From a checkpoint of a small mixture-of-experts model trained on Wikipedia: a variant of SOAP for the experts, 734M tokens.
Below are experts of layer 7 (counted from 0) of a mixture-of-experts language model. Rows are named up (a neuron's input weights, with its number), down (a neuron's output weights, with its number) and show model dimensions 0-191. Each number is 200 + 40 x the weight over its row's rms, rounded and kept within 0 to 999.
Before each expert's rows: "comes after" lists some tokens at least twice as common just before its tokens as in all text. This comes from a sample of Wikipedia text that the model never trained on. Tokens count by the router's weight.

# expert 45
comes after: " \"", " the", " of", ":", "-", " ("
up0,190,190,219,203,167,263,182,179,242,186,120,196,218,214,266,174,228,141,235,244,172,158,210,176,232,163,222,192,237,216,164,185,168,262,193,169,157,177,219,202,177,194,244,205,179,132,250,172,230,232,251,207,169,223,254,214,122,191,232,243,247,141,169,210,221,198,182,220,260,189,160,227,196,195,246,231,118,205,182,237,176,182,201,154,177,146,180,208,301,280,179,150,174,268,162,189,194,144,212,210,119,208,160,188,174,103,211,153,206,159,241,122,168,144,223,138,266,178,207,178,173,211,176,198,267,201,134,142,213,199,256,123,169,247,245,146,169,216,176,202,130,187,165,178,180,208,201,220,165,229,165,258,239,231,245,219,193,221,226,160,251,206,159,219,180,113,186,131,199,195,185,119,164,67,224,201,178,206,192,207,270,190,213,148,114,206,209,251,264,199,151,156
down0,211,172,272,218,269,196,185,175,153,181,259,158,261,268,249,158,151,227,195,170,183,156,264,266,209,204,208,202,211,184,204,155,227,216,167,219,251,212,182,255,258,126,214,197,194,280,168,125,201,236,215,113,175,159,143,158,215,189,201,212,189,151,251,221,243,162,164,228,148,243,146,211,262,222,212,261,178,197,144,185,127,238,249,199,137,237,139,217,200,257,246,175,203,157,200,205,174,211,188,161,245,209,205,236,136,211,177,152,179,139,232,179,193,242,206,207,196,186,146,202,147,230,100,207,180,161,186,161,239,201,261,269,195,271,100,172,193,144,137,134,157,97,217,211,178,151,208,203,164,130,177,178,162,136,177,245,202,130,170,298,167,203,192,201,199,188,199,210,253,152,156,196,260,145,157,201,169,168,204,217,176,194,128,177,196,197,196,168,205,197,237,210
up1,311,203,212,203,199,248,171,124,208,174,204,171,236,173,232,181,193,241,213,223,230,270,138,217,138,181,157,155,198,190,224,192,193,248,216,146,207,205,253,256,199,197,249,267,253,230,245,160,164,164,164,209,171,243,184,187,267,211,104,260,275,149,171,205,193,183,198,146,255,172,158,187,173,206,201,215,155,123,222,191,183,114,179,210,188,228,222,196,251,183,167,218,199,177,263,174,176,206,145,205,231,223,211,125,114,250,228,234,244,162,175,166,185,200,191,206,228,153,215,237,223,128,184,225,280,200,202,179,149,250,243,176,170,230,167,145,196,164,184,217,190,265,225,150,236,263,114,274,210,210,254,191,202,210,155,242,245,166,247,162,204,135,207,265,110,208,121,192,215,192,188,184,186,194,292,119,272,244,195,131,221,146,165,215,222,249,194,198,154,177,229,199
down1,155,216,185,177,229,183,193,230,265,175,224,194,138,189,175,222,148,213,155,262,153,183,197,221,251,189,240,201,231,232,215,210,151,157,172,187,113,173,199,162,112,226,152,147,204,237,214,182,133,281,192,195,213,169,300,301,241,230,143,187,145,171,120,218,169,172,144,211,196,121,196,229,189,221,228,168,160,284,259,174,124,217,127,197,186,198,184,146,195,241,233,207,174,161,213,246,210,203,158,183,184,258,177,232,189,256,277,264,205,149,264,193,249,179,185,206,216,215,244,239,149,206,185,141,179,241,267,189,224,195,188,187,184,219,147,172,165,244,177,202,226,191,248,253,215,182,178,148,202,158,177,225,186,183,174,141,154,165,212,165,289,212,238,165,184,178,167,197,225,176,176,250,220,212,196,258,264,263,189,316,149,230,143,179,170,262,273,191,243,247,152,201

# expert 13
comes after: "\n", " |\n", ")\n", ".\n", ")", ";\n"
up0,176,256,232,223,228,206,271,168,269,205,150,193,211,171,203,183,250,212,223,212,226,219,101,137,176,201,171,229,191,200,212,285,261,113,212,232,181,273,187,216,189,199,204,168,143,216,184,203,165,203,204,184,259,194,255,168,252,199,193,238,226,231,235,262,275,167,120,217,173,194,157,197,198,148,232,183,217,244,162,198,216,244,211,227,179,199,162,269,231,253,237,232,201,195,163,214,233,251,231,265,198,196,136,170,197,176,179,177,150,118,152,225,120,140,193,119,106,178,149,204,220,240,218,247,213,151,244,243,148,221,170,167,173,221,203,231,135,227,204,227,273,209,262,187,201,269,194,168,213,223,188,193,285,135,135,183,136,179,256,241,220,218,214,217,231,190,174,167,212,72,229,125,209,242,211,192,236,157,187,193,258,192,231,172,281,219,173,226,204,220,281,210
down0,165,210,193,249,145,272,226,198,224,226,136,219,244,199,184,241,230,209,200,232,196,147,230,127,294,178,249,232,148,169,219,178,151,180,266,197,216,157,238,130,254,251,150,203,206,208,213,161,160,114,207,215,113,143,201,215,133,221,227,143,99,265,193,209,231,146,156,238,149,124,251,185,186,210,167,166,214,121,192,192,213,127,147,196,165,220,224,209,229,269,197,187,206,252,241,151,196,269,249,203,219,257,237,185,162,213,184,194,248,206,147,203,179,204,219,121,179,207,170,207,205,220,179,175,221,133,242,157,234,227,241,208,180,136,158,190,231,179,193,223,184,223,211,211,220,142,249,131,242,233,192,238,132,224,174,265,232,181,231,268,184,193,126,224,205,144,287,187,272,198,187,162,151,128,193,130,203,183,197,186,213,225,181,205,155,120,203,153,177,212,175,144
up1,187,202,255,194,173,261,246,148,191,221,134,250,163,222,189,258,243,136,147,201,217,253,168,184,217,196,200,202,192,187,169,209,153,210,197,211,202,250,261,171,180,205,222,190,199,218,300,236,210,203,182,203,173,258,154,191,253,230,153,221,171,228,181,178,232,286,280,165,213,194,202,251,163,157,158,170,192,148,154,219,234,165,222,140,165,203,180,246,228,177,201,154,223,198,135,211,201,215,236,250,208,193,189,240,184,277,204,153,228,249,235,140,244,231,248,233,156,123,251,224,128,229,177,215,182,221,231,160,188,227,232,190,230,173,160,216,246,155,128,187,91,238,219,257,234,177,290,136,220,281,182,112,237,149,199,224,248,268,201,164,222,267,201,198,234,214,175,228,260,184,172,224,169,230,303,192,246,151,198,213,194,137,276,214,231,235,296,192,245,226,250,161
down1,167,215,198,220,169,155,236,208,147,216,199,151,184,186,148,198,198,234,189,180,201,220,203,202,241,212,227,228,253,242,192,188,187,169,257,170,173,278,202,221,197,226,220,285,201,184,237,250,134,237,252,175,214,156,131,249,193,238,215,230,145,239,180,220,201,153,201,153,186,88,178,114,160,218,182,214,234,159,185,197,172,294,212,153,191,200,228,246,222,203,178,251,206,181,150,262,208,205,98,173,276,266,241,222,239,204,193,194,172,197,300,201,167,144,176,278,187,288,187,206,255,268,197,297,179,194,205,169,170,234,259,108,173,202,170,213,110,317,257,204,161,196,166,148,169,178,149,200,225,225,237,197,257,165,179,168,252,191,203,215,173,140,147,167,189,223,218,235,159,191,231,237,175,188,123,227,221,222,189,197,175,167,213,208,225,154,284,215,253,174,178,173

# expert 15
comes after: " the", ":", " of", "-", " and", ";"
up0,315,170,198,205,191,232,347,140,254,196,140,172,174,230,180,251,244,212,194,216,260,296,166,161,219,214,181,206,242,227,276,164,182,179,203,124,213,245,199,183,228,231,189,203,211,292,216,141,219,189,137,269,107,249,180,157,216,197,195,173,231,142,230,211,194,196,161,233,229,204,170,226,239,203,230,219,153,232,167,207,200,165,183,133,210,197,192,230,217,201,234,195,213,190,254,214,153,132,168,199,243,225,161,159,142,119,204,200,168,229,218,213,232,204,209,176,173,248,259,261,162,145,137,190,236,235,196,258,172,213,244,250,187,153,205,200,211,164,166,170,207,126,183,282,203,203,235,63,219,202,239,181,167,223,269,248,223,212,207,206,257,145,189,185,208,181,177,174,246,190,200,156,226,199,179,137,148,154,224,175,199,252,201,287,171,204,189,280,180,204,201,178
down0,183,206,162,232,198,209,175,183,175,235,239,267,161,206,237,153,257,315,180,127,225,197,169,251,248,147,190,106,167,215,96,167,270,219,224,279,192,137,204,247,237,265,212,245,207,110,147,125,245,208,208,218,140,237,171,195,148,234,223,187,151,234,229,194,232,239,189,129,154,181,224,288,244,218,225,173,203,211,230,174,93,236,239,211,217,226,233,179,189,197,189,188,136,225,254,257,193,272,171,214,208,280,271,156,207,225,177,226,141,255,206,155,213,241,206,147,213,190,85,172,191,154,244,222,95,229,222,222,166,194,226,171,190,150,201,234,159,201,168,115,164,186,182,184,200,242,234,202,205,250,205,174,192,247,208,187,176,190,212,248,203,212,206,216,197,245,193,245,206,210,189,217,202,180,213,165,189,248,238,160,188,270,207,155,175,223,195,153,188,169,157,244
up1,200,256,247,174,170,189,234,158,235,173,186,218,238,174,192,266,249,185,212,205,158,196,183,124,157,216,196,145,206,201,208,86,236,196,120,162,236,191,194,225,158,211,182,244,130,156,233,142,202,187,237,237,149,161,182,180,189,187,168,221,218,246,216,225,145,203,93,194,157,190,200,220,237,225,206,192,188,165,240,256,219,217,178,142,159,213,154,165,245,119,142,189,154,275,235,230,167,165,145,160,203,241,161,236,123,251,190,218,194,186,190,106,193,265,275,176,189,186,145,141,202,192,183,228,271,190,271,165,224,226,184,240,198,120,152,230,265,286,236,132,212,260,245,129,227,210,242,187,248,251,192,190,185,118,165,214,183,202,236,208,155,181,106,169,155,201,208,231,207,213,200,188,188,238,169,184,235,242,207,163,248,210,184,104,239,257,208,185,220,162,189,256
down1,207,273,233,147,216,191,231,220,216,256,180,198,196,248,216,138,181,262,256,163,196,182,225,241,237,238,267,269,129,219,217,144,121,228,155,187,194,199,179,227,227,228,179,226,234,234,192,126,242,215,216,171,205,207,242,185,186,172,187,189,235,302,251,175,216,250,273,173,149,263,243,88,216,258,182,158,182,241,200,237,143,290,270,119,172,159,155,192,185,191,217,122,190,114,245,198,143,186,171,199,198,180,236,264,206,191,171,244,235,223,202,197,211,236,173,164,256,210,193,181,150,207,204,176,205,197,206,252,105,183,174,209,148,148,184,209,215,205,261,220,239,244,161,166,251,214,160,208,176,226,196,213,216,202,147,195,244,201,194,249,226,256,198,167,267,185,229,230,224,260,154,145,174,200,164,99,189,199,274,285,199,220,223,214,176,262,181,123,146,186,215,167